Weights of a small mixture-of-experts language model, trained from scratch on English Wikipedia.
Size: width 128, vocabulary 2048.
Experts: 256 experts in each of 8 layers, 32 SwiGLU neurons an expert, 8 picks a token, a softmax router.
Training: a variant of Muon for the experts, 549M tokens, 7592 steps.
Below are experts of layer 7 (counted from 0) of a mixture-of-experts language model. Rows are named router (the router's row for the expert), down (a neuron's output weights, with its number) and show model dimensions 0-63. Each number is 500 + 25 x the weight over its row's rms, rounded and kept within 0 to 999. Numbers have three digits each.
Before each expert's rows: "comes before" lists some tokens at least twice as common just after its tokens as in all text. This comes from a sample of Wikipedia text that the model never trained on. Tokens count by the router's weight.

# expert 183
comes before: " of", ",", ".", " and", " in", " for"
router:469478456467451483490473553490511468441470480446514461521539474498473493490495482517475499479483455487488469521495482536499484481491510535493518516508496498516490523496475556477486513529503541
down1:459485463545528501476549495481516464499499529521488496476457495472453499512542508496526480511515530494504454476556518555468530525467493522499477487534518501499513508533491486535545480512506528
down2:466507459503465456459456507539489528499512490458463522505485525509499487527534498530475490506509495512504521515500503485417498491486481483521514520548521462506504495478516499545461522519505458
down3:488467534526497536495464544515479507465499492536513510510481478521514454508465485530515452517521456454445509497498495501508519498498488536460481507513516505509483503452522475499498518509507474
down4:468465502479501502488520493530510478539482552533490492514503484510512488557512487528521515544503465511480565482468488498491497497489555497481500556533485509477540496525511506510533507466500528
down5:462467506454498481497506490483517480508482471528495504514532525491514472490478489465433507465514453517500468506504488502510522511507513474535473523517458469466493509504450503475528445486495516
down6:511484489503520517494462531459492485467486473520498514500495510462511527459529511500458448536472510498517479499512487487540517499485557541518505506524486525512529552498489481486532463531513499
down7:428472491524472564496526452459546527485514486537513497492487533489488491531505480474469520503471532516482456526530505535530519497512465518482504488506481512486461479448493477517495480555502482
down8:473532450518506521480493479503464474542531493484496485513526481536534448507468503515479518480461497467502477478444463507506491529487497444529505498467536503538494475482543475532479517454515495
down9:434507507508498500516497550505516492446506502503525484539501494496469491501514532521476506502494480502499504493541504499520490547474453493535512465506517527496492452525539495496498501487501493
down10:482460510474468526545503515499504517456505507501511510495492487503458507460518488512478547553518517523496518515539501509457523459488497535536522497467520493514539515482519504552466506498502477
down11:505524516467531492532565507513475477497482521495454516463493498485452502476462521499494496492499514461508484499439492495489447482482503515532474460495506483515519518530503457496489517485472448

# expert 65
comes before: " by", " in", " to", " as", " with", " for"
router:516501486455493493472486530495514463445504474508528461487519514547481517481499491541447462463493492488487480495488452540517525504486507508504484470508492508509501527519450532497491561517508526
down0:542539483471517490532478537527514510505457500505531512485448524489498503500513504469549490483470513535471521455501462512544502509512489526487490506476529506501535473484554499540517491473493524
down1:494494481502511458509475513515502542483490487499487505489491492480532576466473495476493499556514501496465526504543524515466532504529499516513520521525503507491502522555509530506499505477528494
down2:510533537492460511531538494518536536509516518488484490531488537537520460502469509479534470470468512487548500457473519452527482490565477484492489488491447515467517494465564498468463485486479492
down3:473505510504507478523536525512474527472529547516508474524484486480538522514492494505519500458493445489519512477498502493492468481450506488505468512484454546475500516467537507486546442536495482
down4:473469500513478499524497509578497530476519520519514492481561477487456547505487524490513476474443486504462453474501484478489518516473536521514515521473498514493493519493525487535521502486461473
down5:476510492489501506512484492525512491500517547496475534469449476538510488508519470495496536490497459502514516524563522504533484528486546492468473492459444517499506490522508537543508487503493522
down6:491466487498523493493493517516525485509477444480461515479525515488482535497497508457503484510499476455502505466525517481475515477495494543549492481512539525545509556514517465505490461475529482
down7:478520508511486530587489495495504476474500546464520486462531471524485494529512480498472497520471538513466465498469497548489494482515512458514427524468524504499488523530525530487494498486475530
down8:516536490496527489527509493536478460468560511491497507453486467472484509534521521525521497468526483512520502498452496539531509452492479524557479494472494490482503497512530501493500510517471508
down9:530507504459512474513489505510519501502504556532485484495503516558488528472466508490481529489480528488537510509498527528509484516501480517494436556518507537527518505532483506482504456502520521
down10:509502508477502529511518470498536505511468469471551478489478551515523483487497511486509536509462529507499499520496499511517508520508519494518470536507478499484493478493464564510502535459467532

# expert 148
comes before: "a", ",", "i", " (", "'", "s"
router:467469500470485462483488512482480444464485453488506452498480495483494493452521484493508470502513490475500451488521454513474483495504494496510523495550540468543512497506482500491484514496534503
down0:521528514540496507517470510526490511469447533468503503505539472533492543500476499513520504446526475464482454477465487465515497495480488475509551480506544536514515492509516506524486481497524468
down1:554513516513485509551481461478514529502544507555475484538489510455512521461503494548541514521504496515479451495477512469478513464483509501502494510450511483469508486470543461476500523501462526
down2:490490486500526531463471507510484485491534470511546469450489497501492529466503458428517476477495520494526495533453465541572475522492527489501513512493509519501467501536531509487477548499495471
down3:528462497508510466480513475455483457517505507509473526469448494506480502515499483507524510485529504484513468459517482488508503511556490511540510485486495466510540482513480563512515515545495509
down4:470468501510509504522525527503499533507546500462491520521481495464524484515509477552465548472515493556467486504487542510496456495409500524498506487520502485471476478535525490518537519543511566
down5:519529513520496527537497514468512502498485508485464496533494549502482515485467466471516523490498522516525540487456503477482524503446545480497508513559464525558509499511505487476491490522507470
down6:505530498511496532535516498467486509463476474508466485471464519541538464471446507485510478507518467510513518511506497542532492487559518538487446532500507481511505521547493496510452548494491514
down7:522485519460534501511524487459515523487521522528496524488435490478508508539543501507467449520473521520486528489476477485506466549489548520534482512452514467473461491475486494522519505461526487
down8:539482496476469519505487533500475533544521525528475463489454460497518439478503473473474534479491515558520487514519537500480493519561522489502513508503501481469505523474534519514528429485491457
down9:477428521475530443492496510561456484522544471497498518464521533488501521504495540496467526455496511510485476520483494468490491510497442493508525494489496497559489485490542527486498491467518500
down10:551493526496486484542521487523517489523466503509465506485496461503523497470529503569514502503459507513498512472492491475513467529519439484522514504534420484485525509516506458503475528513499485

# expert 175
comes before: ",", " |", " (", "i", "a", " and"
router:490488512459470500494447511467499463488477485446541479545501492494470487468515490538515476495503479486497434514517481516477484471506474544474517484534531463492515509547483541490512542493527534
down0:481551505527516506492508482485515484511484511497524474534535510468497483500488525458465456470544497446558523504474490501479516481509539484517467503533485467493539497485505455510500507532508488
down1:521505470482524456483476510531497477509472468481503521490541547523512462502503513533478484497532464475480507477512538503542513507554533500547469464506505515504496502525509490493525525481490463
down2:513462506458475483504501491504500470499510480494475516487483517482509533441478502487464497487505536501451477523507509500448468520529466518517518491525486501462509499534494527489476521502529491
down3:512492502430468441480502523511465467531507495487492471513521473533483538489480510502522509477462507446525529494473454513476498487507462509484504474525492525480514543505501501478571509535554479
down4:491520449504498476491511508464477520545488500476512516476525512520508529476509497466521501500513535507521486511507479532481492531532491557494487469492433484501487462485512498446445496481469458
down5:458503510457478507496527503505495516525505561478505496479481532548492495489545465492451530478502513480516483488509502468481504495513490505532495467484504477498487481471477499522508469506546501
down6:526500530498522501545450518488484501521536478508494543504510486495521551496523467472481479535498488471536487459512490487482463501565515502470509484544513489501497519493526544528493500508551498
down7:534510527512482476472509503495516464486492482517465520531516506433464517482499510486498516510526511501497516461489527525513510495557550474515554524483496485515505497520466466514532479481481509
down8:481545487505473491480484485507460553510464541502475519506529494463510455512542477525498539528465462496507487465538527520501513523526541499506524519490495476503496490449499533488508468494492523
down9:482527521525494544538516482443515486501510481463497495515509502494520444471481528522477498475546495468490501499468502476527479496492477517469476495486507495541488516514534505521506513519528472
down10:524536517536489471530484509529517521533516499473507474505469505476503472490486540457528495515506496494514521517514543507547470477531531479515501522504478514490488477498537482480510489523448476

# expert 114
comes before: "a", "i", "an", "o", "e", "u"
router:475498508479458486443459509488493482472484473516515485544489524519473496513537486527488466499519450476487444497511502529460525419457464505492530492531533479531532496505494508512517526497498501
down0:484519498486506493509485483518465475479499542407519471527476539491518470507465492482520524431464506504509506512526491496489537470456523520519529493505503491524566488523491486524468524472500540
down1:541502473497506499499512449446496488513510508472477548537487505474480493521544448487484453486520527508521491496476516501521499525470516548557479475532463497500484501513523527466517519471526509
down2:534539516447476507504470435515535484487491500476488473510476535512500508469488484495525492515480534487518552514504491556540496507497504506489465482519511478442523499498476460500484477506451467
down3:547512514463471505484475569471491457527472479494487468462478503498500505485486485472504456458548534493524498478484525511525485456514493549535491516504485459520497491477515488497497475447508477
down4:472489531529519511527487467492526466529484515475445520486462483498484478491472530463506474493542470468556484470472539499471489479530480516482476555486480453478540479536525487452490450496514482
down5:480509488506499489497505510473509494513555483453460526556464508525485497508519506527466508492500475465506532538482535460495506526492483463455506507496520529490493480490509463493509519479485447
down6:468468538506492476445530492507524533528521502480508494471475495516469503521517476522521463490543531487496498502499514497464464455487501506473490479497481446544523521500501509529487511472493504
down7:515509536476460477517463487482526502499466538495476458530513489476498506488430487498493521458497483475539515506558505479470487464514492431478554516503516479471510512495501462508473536472492512
down8:525436531526472485539493511517487494482483478488519523509466501523484515521506441505484495498496530458490473509487498470532505490484508508481507515468520517509467489510522541502515490494498461
down9:445483534508508504482472488479546515490497497484563580512489511543534492467482534522518454523505525485502501488527488521485519502484515485540523489485486528497496512531477525465507506468475514
down10:478491483554494473514498529512460505497460525489501518500516491536514511518513526485539472511457476496468500488476478486529462502500538532468446484535478503491506521512445517506471524527513508

# expert 42
comes before: " of", ",", ".", " and", ":", " in"
router:464486469477467503473490504522490462444454481471517457539487476528498547501494490516488480467526476507466501506495479505506532500507506537496500509504534457498526527490485524500483508477500516
down0:499482524511542523439513455498511471523515542517524500488486484558507506479503484527459532509558474454518479495474504513475510511475487511481488469469547501500490567497528488533492474511451488
down1:495458506486491482504483462498476517485494446532491456489517492505468525427503489491476466504529524500512489489522524486454502553506489516495523499493479532489483498507487443494526492461542469
down2:431468509487513530456489506537529494517500527480539527494461507494530527484521506536505508518474522512482484535508440517543541493490506547520534508500544493519488494536501494506489499525519492
down3:467503521494492482507496459541494520507497451497519495501539495511504471525466508474497496470465534511489495496476496495514539510487547508485504514498471512541467510502493476516513520508473507
down4:491507515480549457486519491512465525478511499516548523481508531507461553502507518511460519535472479463510480509512485484474511510472436524453494530479522437510474524501516453532488502511495482
down5:525489512495518502512476515510501464524513545533523507521457501428517511501475523499482499518483478507472488427520475492514533525459520495492492480519476551475481528476469489513511468450490503
down6:494532539503459497492500457472537477538482489499502526546485525503502537497496522499474512538530518544516454523514495498499484508435466506534504484466476507472532540514484501516553522549510476
down7:523533478538522491497494511505521467490504531488537465484493535501530488471478489522526510510519492495496511486470512516502517498499454491466490532545556536488508450491481497510511502521504500
down8:499488572511477516481502457500485475470505470480541487488498514465480454507510513516538543489496550525513497503498482500517495475523520476486468473500490488428547487503511474527526515494509523
down9:528505481498503511469497483473482537462473509469543486444521458490487489480500515542462503462520476513502514480490482472496511474553548463480488511479461499505497511486439522492466492497482486
down10:536532477516477494537517517505493481455493487506471485508500482479474481525512457501522497481486509529541560469512508518532480452505495526442449503509508460507501458488480494527479499510514505

# expert 69
comes before: " the", " to", " in", " a", " by", " that"
router:498496491467438503490481515500506479443496476497517456529513537531485532471513473529466470456504483452493473506494456501503510495514487537496491483515520504491532546533465528500478539506512518
down0:568442545493478506537541520474490509508462498520510520478431533514505504516478457550532529510502502484481522507509515476474493496504516484516513529509471494454528539505538478516476503476496459
down1:501547530456510522527515556485476474512547520520500488528515478478507496496495499496513524502491469476520503501469477491537509522424492511470507422471539508476501532491494506468495476542534504
down2:550486509507511515498487535512547503503495474476532509524485482477476486495488504446511486497493514507513511499522535492534547506589514503446515468496523510455520499493499520509481491481488518
down3:516511555492480523479514520506542516518483500492460516466445505534490521516503499505482555541517486481493523510529499507525475497522480484507447529497468503448497506498510527516510476488507508
down4:500520468560524447495474524523492507494508506483466513483486526479524574500504477566541517512531513529547530486507481451522455509520538444487490497496483505473473488552487476497480535518455518
down5:505520516525544489525518539498500535542514535488521529535484515483485530517514478502513471508475462525469539509478505519506480498487462518511521485453524504477543497476512520503513485502491504
down6:527493463443491502529467478518528496489504492521503499490501509478518498479520523525546502492521527481509551444504478473490493497584508538563507503487550542438460486499509502471495511486481505
down7:552508535510493505510489488493519512543516483519474490485533505515489489477484514442474497497469533492548527505491510468521450465587463535487447509508490537450535529512514495468464498510500469
down8:484486550498500517465528484533457487498508524478479480457517537450490519489457498533480506512499513497531472551514518472558474483520471470490508488492498508468557478479487488507529507521496497
down9:567487523485496478524511480483504505514514506485476502495523487516487509497469478434521546518503510470478565491485494508530523540531500492504499501518457488449474493505477526509513570490533462
down10:490518535503473530512482466515494512528483499535497492493519479535486557477518549548494483463483512448505446442486498505451489482538507494495492527474463492506511508502522465488451461495489472

# expert 166
comes before: " by", " to", " in", " on", " as", " the"
router:485482519452456466519507540491490472472485492498530476507499535581491540456492462531479508459499494472496503487494465506503502488454491499500493474508495467507528533538476507504459538512494529
down0:484505453466512502519528565494501483449483500475489486527510510531536470516510501521503510541557489552431500495502514504507508531455462481504488503509525505518482506500487494466495515489502460
down1:488527521506481493497481524461462477487518443472494502430515468524471509497521534506530462512521509487485484523505452490467482515477495476453513518483457453516479490494491513522483512494525458
down2:505468475507535466480431484499475449507490493490500475508518519512475501494471463512540537588534488539470476506524527536457488492433516511521508519498479529502479497498499493531503518493509537
down3:499456536529507492481525462502506504507513470455475517509530512507490483488482514516523483508483512516476534517510482512526501482480493518526539487488555522520528543500505509515470525514454538
down4:533504501526529530496502499514499480515488465491524475499451487540464474521514489460514503495548461546501511535500506511497469492535508482478459522528481485495501527470536524490490513522472468
down5:496565514499517472554535514506504483482500514532516487531504484544544484494496487504506511462504496500544540484490497482475484481510527471520478433521539507453513485504496478523513490504485464
down6:523481480505510535494520526486536520540504508513523501532467447507521531531470462504487512512537525446517542505514511465460469553498503498476515475494465537506532534502501510499508463475460496
down7:504549481524508513537491476468499486549482556510526489501509527520521501539530513462512518512501504548481440532502500509467491481429489526483521448499514486528495531490507501549528484520557514
down8:529478471514504484513496504491428477509489466486483517516515527516500464505487510485505511510505517525483479504469508494489478508418515487524526516528523476499488485518481542525491484496521500
down9:481505498458504526526502530503514534479499491460469516476504504516527540474457491457472504445598491570495520516504536503488502476503517486514517521542512459483478506535498473495516463510505478
down10:475466546459527502499499529498446505519507485492471483466484484482541488501510503510508516451534522518487535485472451476554503515478476508479503513470466506545521507521484497567529533487506528

# expert 151
comes before: " |", ",", ";", "1", "0", "2"
router:474488486485499468504501526476467461473496484502541492529492499496516500459519453513493465473566480458458481525517485533488511501498492508503514501580531455518509510511514483496485548547513513
down0:523449507503451510511486506504472476518494471567534443479484501512509493501507487436505462515474491502522505501475469507481479491480487518529504474562534528501505486482515472480514462531505527
down1:541536486478448470453500509531497486532476470478526549516515499488508533469516495512509531484519499468497495486518519470484476511530470491490491504531520490490539488455470507498504500487511483
down2:476484508546547498511463492509495542503453508494504499492503539517485554541453485470513475501542494489508518517503516456501524492516552490481475506501482498440444519518489508479491570481498482
down3:527503503515501471515507510495517499520505516460510495477528491500513507494464549514477502491506452499468469504537503462502476433507508523505492510567502469535476486510480475515498496460504536
down4:499480519484586559512525506505542523505518538515489512533483507493500493514505479472505427515517536541514520503488494520498457522478528532479489501491516478478477502509534496511476524527500476
down5:523521494507482453511458519501489536486463549480483482489499482531525444507493503494529461525483478480534503464501501467463493519478485502492545538532569530487518506527472465520502504512510494
down6:479506486517503463533498476501475505442476547494478515489501486462459478494495538523510484479490520502474484509463516486480485488513509502517505486486486560527535460451520522549514472533523545
down7:500509472491496517561488526475461532462514502516473507504456486456498523484504500516546485514492511521494452525507510488516520534476533527502488503485541537512531534508491540522534491484490513
down8:510477470514492523493559478490501559489496506509499477496524527493470488471509546524547523499483484559495504524526523524536475496499464490491532448497480492529505527479507469472488521530493513
down9:544509534502525504472516521478507503506511535527490512531474488497497504522508533508501503473485500512461479445501468486509443484493458516496490485503546527514505532521533478508503476495462522
down10:521468553548515452533482491473533505462482526485541469503524475470474523494503523518520520501526523508510475496508462533479498466473481482500533475491497515518505460460492505466469487485520504

# expert 3
comes before: " of", ",", ".", " in", " and", " were"
router:488502468480471485502482535491480496465458483457537468505516508519496511478476488536477445451498459502469464515516486516487504495491523549485491502556541499508493529504483563489481516496522534
down0:501513496541458497468486499482518526513481473499498459485500475510501467519479490469482548491513505466535473507441466488488546519502533464514551534538532504451491500530484484482483532489571471
down1:491504440542487504527518469527544503489513519518480545503483509448521511498470516529507522538473472526494510514521485485457479494518489499490520510503531551492493484490450542473484519504500536
down2:468503457511511468467499508473537547506491533469483496496483485543542491532501534482513494508532509527507464512502477495534473467471500500461475504506535494524534528544513513517531497506497521
down3:527499509447504508539516479498527466460511467489464465480528463475509520504485511516533493464505500504529496476519491518497484536519477478509527501430482466442512454462557437482542490527493495
down4:468521521491542518512497520474474477500481501517535510511499468526539475507510506527523497478545467505496458477491504526516498524517524486484497508493450497510461500480514462501482511539535462
down5:463478495489497502507475516531484509494471567549507517466507498472508502482516521508491523498529540519565507487499519479500462474505497436478506518521451515463507495522480509496522507494485498
down6:513469550484462524485506508522531504497500532522512501502486502490487444469521475530491480500525519519496501494482506493541472495567525496484415472472483497492510484475519459506505513465465484
down7:476491488521525484487512513506524552533542443532493502469508516504479504496524504490486495487557493498484484483501492448527546507500451494499493503537489490528464499499485519482517486545526460
down8:510485483509472507508505473544462482451491488451475484507569514511523485493473507556479529520524480520461507449543500530501498492548512472522535512501529519495519488509518506501535497480487466
down9:537566450482503522495498496502531559475516520476516503514499524498556477529457478507493507532513497475518467525516457488487520489507487498509493493523506492452524489470506498490486492508491524
down10:514476457496502498523484473496509557459500512512534495480553488517494509455522505507483505502498504531493469462480532478499519508527520504491464485525498513497480530500478512480485482477523481

# expert 131
comes before: " |", " of", " (", "s", " in", ";"
router:489461467458489466493465520512497457471488496497477459499520529535497512482523514519515484491517457482464481506510509523515509471488511490505501483509537486505547522490486531502483525544507519
down0:548494475513518538518517481476507496469522508503494503490518465454519466471501511517489524432530526485524468462487479456528504520518512498539476472499501524521509512531523462531495542509496488
down1:487496482479519498469502489529520518499493507516454473493465515497534467519486461507492496511510492507510516471522512449476561508522548482481520526474504519456487504491484515490509486467553481
down2:526526511524472502498505518500484474456496534486514489471467505465512497485504554495511432503523493439490497508501493537486459485493546467496502535485477507486497466464496468478505501482524493
down3:482490508497502488518483465471482487488499456525502532493476484500529466509506498489543489508485474468505507508537512482523524472509493566460452497497485461513495456521457514486487500501513522
down4:532470478524485500566522503509471488474508481464483447566489523485478442509466487496516493502466516513490463509503468481499475468511483476515534522494518496471479503507475508481484517518495543
down5:542485470510520479504508492492489503553500461511477499562448472562547453521462495483493487501530456516455487464493526489493534541519554497480487484526477517551509487528480512521498547533483483
down6:496525525488516491444516467492454532541494516499543497513559483488483531517491490516485477446520501497450512462520512538474466511489473465525509493530522501512487485519469516533508479483498486
down7:534510501482462499493505512525498480490435462536522526517496542512488519506503538488476485494535525510483529490506502494514449500503531500526475506503499530475518540489501489535532506514453559
down8:516506466512493501473489543502521479479481519495496520503474489508502470515497546499489488524514441456527459460482506456482568528514557492445504534484468461532489489460452505531545488485500473
down9:508524538497520496505502482492504482498508493528519480440501490524545506573488500486491529484542507508533476464486440531464513543441508450510525498496478458539473488483533503540495514521529502
down10:497473479469479469517486495508484483530481496496475534518527501476525522474538483484468468501512508485449491460513484561503475461491475497535509512494510490499519469464501500499513469511500483

# expert 22
comes before: ",", ".", " of", " and", " in", " ("
router:510490456457470457487481527500505499480499461464492466528527549512474509442491484513486492484499478468480474488493474521505519473491515527530491490502528475507518555514507560496472507491524517
down0:485487502541460506490528515492497491463529481510485483553482491552513485469512461489504475461496470482510476490516482511513480502504556515493514513533485481497536494582493492513520503516472507
down1:454531470543470459479545506516508495490492495524458511510528449526472528501452518526424467525516498495494494491487505518445507514519524462490506503492484481505522455496483455513487498494466488
down2:562475509473485463505553507494501494486481535465507485495506503499521471524478493489510477482520488525482505470464527463509507500565467479492481500522471488445505472525483532486478522544486495
down3:511552509559508446507512519428536453470514503506523472485465543516478508478455504515442491481505474509521514510495505511508566482451521488460476465526528507502492468500525508494491500486486504
down4:445487498499554484486501468513521503484516552511538525516484469513507547502472512503526517537496491519472470483480459508497487510526494494531551524552515506502505503519537536564486512532492491
down5:484509553488494519493473523541508509486515535443506554493528472528467523498499451498500489527503513444514533469524513467506449509523483540511473450475507472509532480469504482491496508485494528
down6:518506484464453508534471502493538484488511453517528481517458488466537513539520484460498493502530514499484557520508492487519556518498513551520486540503583524494488496483493476516478507465504485
down7:529487526499463501505524556484481502502505524507527508508498516477473440482492490500503512469513518508432444491513490514494481488404519458531474515536519522531492533532492535518469465492486499
down8:498523504473561486471511501512547520542498516493486484468477523510515500529496469480503540515474476474498508503529518553502507501479527540516503509455558527520525499525474508486503473510496480
down9:498509479501471452536505528463498507500476514457474459474509526496513479448462494482546507470531519462476491469484495515545468512532512499499508513540477504496525496515517499494509506499483473
down10:472477485521438442533539495486490505538494443483490499499501491477478519530489478502510500534519502519505488522527485478473487538501469478459545565525523508498486512520452524497516506492527502

# expert 228
comes before: " |", ".", "–", ";", ":", ")"
router:459504468492456492468498531500476487486492497486529507513528512568483505480520463492508493488519451506485494515523512536483514470488500507528515486548545480500522497536471498478494551500503559
down0:501473496486475543495515475504488502461539519524469520510508501487492473453536465463472519493533522493508520523486480523465516481471534499513480482457479514497529491464511494507488516511495504
down1:477481533497483547500460477467519476498504540488488549502486513494486513493496538486451501486519510455467510523455500485510507530460459507485516538524512478473514537527508484493480464496473500
down2:471527515480522460471468505488494489542516471469545500501542486484499502500496508510480525534499528543461502485454511509530526498492492538508461530488428522500486535474473474503494518541491500
down3:493468505502498495516452528526484507511498490514510523483489491476456523483451467560544465532501481497489499506522498508495502483529491513480493507504539521546524499460539495511525513473504483
down4:439525487482472507492515499529488496472528499493538502480487475501540486500455504483496508503489527537495477514521441492547534548462468512482495519485468486479500496472527458478481540487562481
down5:503491471518515502483556542478479490474482537519511501472493497511466517532474490534507515493497458501504530526552490530524480508400512518499506483524507509529480494484466519502495503552531519
down6:523479497469514458533516506478516497514504488462486509464479506473521510523538469527487520493509480427508500460509509492472479456476495490539512496520514507516473482493513573491509508479480524
down7:548502503434470463491533527523486488518499514484479491524528514499490515465479522523460523557469483483520491527506485498516509469508516498488534487476518506516557510555461510499551504480484461
down8:526515506501482503469478502513511459534499519464486504532501486501534499467466471481514479467513493518498529480517508513553476499524532461475491492541507515514545451441486468457517508448492513
down9:498477484510531521491511502534514510421492500478521516467486476529482509448514491523458529511520506514518518476458478539520490528560465497458459537489470464475471496498478499470465497511483506
down10:475516484481538486487542512495514467481490513527491468468508523497481515434447487500549492537511523497569472522523527536506538501511511520523484512493491500471506505490499512486498533473515504

# expert 11
comes before: "0", "–", ".", "5", "9", "8"
router:444476463511465506468511537470497489417479470504504500535520520517479513491537485489467486495530470473485506511496491526490512470466486534540523479545521508496544514500491503499467565523488523
down0:483524500459437466519483503521503484508523509443510451514521492586462476490451536499482514493496499481543489492504531483496507489518502465486497503516480507540484470463506513470506534496481526
down1:533520518475503480465418519450516448513499499492507516522483489470502531513484482554442466512493535511488491491493429481509532532511471502487490503542500464478491522517475457525473475466484507
down2:472505482517504489525532491476480534457506498517492490485468500501523452501489512497484474487498486465495490520484475507511486491525502457435487506498521483465501566503528470516464530491515509
down3:495511492475498500541511504533506469521495491479454511478487500496479486502472500544480457547547527499519486519571481506521504480527485496523462568526541502477457521565494490499504478497478515
down4:440517473552519521536515450504516491490503447501474500496525466491522503531526515473510501504501497503527504449464545488495477440474533467521485466484511462480485471507541513523516525497489570
down5:520518488491477533513485491506473495529498517525492437497480504485503471538487472499497493485519495519488495489520466475436441510518478501499496457493491531484476518514484509506524523480465529
down6:493526503548484471514536547522483523510492504497457495483449498529491491453532550501546508520522538470498493507526494513483497489531459468499466476498552472492484474526487547450488500480507499
down7:460480524525491513497499461540492493499492495521512526486509498502522513494506500506478575530457515515510512520474502515486524512453479478533546504475449520483540506503498447514523499522488470
down8:477481500507547467440522518483495486519481479490508515506485486458496487548512520503501457502496537458516485510498457499476487507528522518496453503505527481475454523509489532486516459528502510
down9:504449505517509517523491494453487528537486531506519518536479484492534499521511496496463511467556491532499537503494488501462458517424495512493500502520480500490484457484483475511482513503489491
down10:511467473524531541516555469528507499458501518552499521495509480525470523496493489468524533531483445516504504498497474520449488473482540505470527442501489478474500496473494492496488473495472520

# expert 51
comes before: ":", " career", "ry", " information", "s", "ity"
router:467461445471501490493470568502497450482458496479507510535486531538506527494488492503494498515534490494489492518484470520499515491445501500493532489510503479513517487497479502543490516500528539
down0:516498467508474519525501481505514515563512490485526508516489511508446491495499504477530480520511507485487554472504496471534488516507491455475476550493522505472506495489465461472536473455471523
down1:497507502484526568532478513518506497501478490486501455499474475540523518511509467535497493475520501498495434543540501539526485497470501501513503516499493506511491521493477496514491543481505533
down2:539518532470491468476526475508511516537502577529476493494532532502491481529486508444457502488522499493528560483516552492478527556501496474473511506489490505453520499504499471503536483463485512
down3:489465492509505490530488521495508445510492531542538509507527498478486473519447512516467471486525511520462489536411500557535489511489526515481483473483523503501469512474478520530512480484504496
down4:534466510506459503474526512488543496484526444547491485493483492503524532523543457485480514524465533498467492482466515444456516491514510500500498449477505467506508525480488552509458455486527515
down5:476524514542520549488468531491479461525545471531521459559490491521490510486515483498482447480528502451509468533528501539490496512506512470510502541469509474506478488471496544514486502483537486
down6:441477496495578522517510466520498486518501457466536501492492506529513503539504517506518481532478511482477504510483480510542514482527518517489506449510514485504525504450524557507509531459497486
down7:463467523493494490522583448510484475477511483513518469494494497475482475522517497484541534490475515561536491473509509521519503480508496525485558475547478498533492538476477491508512518501526527
down8:504503478539467524495484493475506527518522493518472478534458535494478534517480516465520511487571473515480513491488476495487483504490500490503501485476530548441494511472535481497524517502469494
down9:487533482512497543498520455540494495447481484533480507525553551507505468511501484512466510500494514503525491480522506479518484518490525485495513455513462503553483478546502535504518441519497532
down10:511504460540484480533523514496515512508498470542475522491502483490487536486517544524513524525481492522538498518474499506482493534519508526480535521485499500417549457485520449438500508486519551

# expert 104
comes before: "a", "i", "o", "an", "s", "h"
router:483452506489482479499485505461496500497477471448510504514481531535487516473513457489488486502523485501484496509476494528482532454479492502492549514528546490520545527519501514498493507503569512
down0:497466471514512497487468492501504552485480478522511494499519486454526521500550512527515550495474480515488509546528469483531535509537484520533496516470474478502492503496502503522457506510508503
down1:512539474493517498505482507549475528507485507493485477474479539532506524499465519488540510506487477491470502514516505464501530516551519504542486478536504468502500515566470505475478493458503500
down2:504500481492485517546499522496492506476496547474427518528475513450494521504483491493489508508488523506498464544511489485506521448428491511474526493526512479494504515478505461483544519501514500
down3:558507468551460473549477509520505463513510547545451438501538521502486466501541542475475490470485486534512502561503460492505496498531545513493467545491495509531486519487498503519516508525513483
down4:513480500524471491500501462497516441480477519504515479486511513467435492504535510496510509468557516499505490514467501519499495546511521492492496527511496510474468509537514511462491537508521535
down5:555501542506474484501535492488499408501497460496481503494499496487563509476505511518485471504483481477466514479501521485519494480565493500505530524537528517505494522479539513501490479471549475
down6:555499548465526489560465504504526503510526502463503505495518484515505497460534483496523531498467494511488495548480526499520495515487484509490500498491522513529554476523471480460451504552506535
down7:528505492523520501471527501528480489527533505541488524481506529500490509466455510521490524498470554525501519513503471511475461494473499490534533499477450522485475519541517509502506485508545547
down8:515472478493527538510470503499504483527512512488492499445537497516483500525518467461505501459472507497492494481498493508479510506579510507432489557532508486474513463504487456498491448463515514
down9:506508518537527497513476507500492522521523502434521482515492541503528509523489470485531475451529490503493501537515474484494495505504561503504474498520536496522515502524466486490519477441451494
down10:486515532502542498501504540491543513515464527497490534527446509501464516528487528519522495522473488481506486501481462466462480518486484518503533498503516539497501535524525513488468517524480479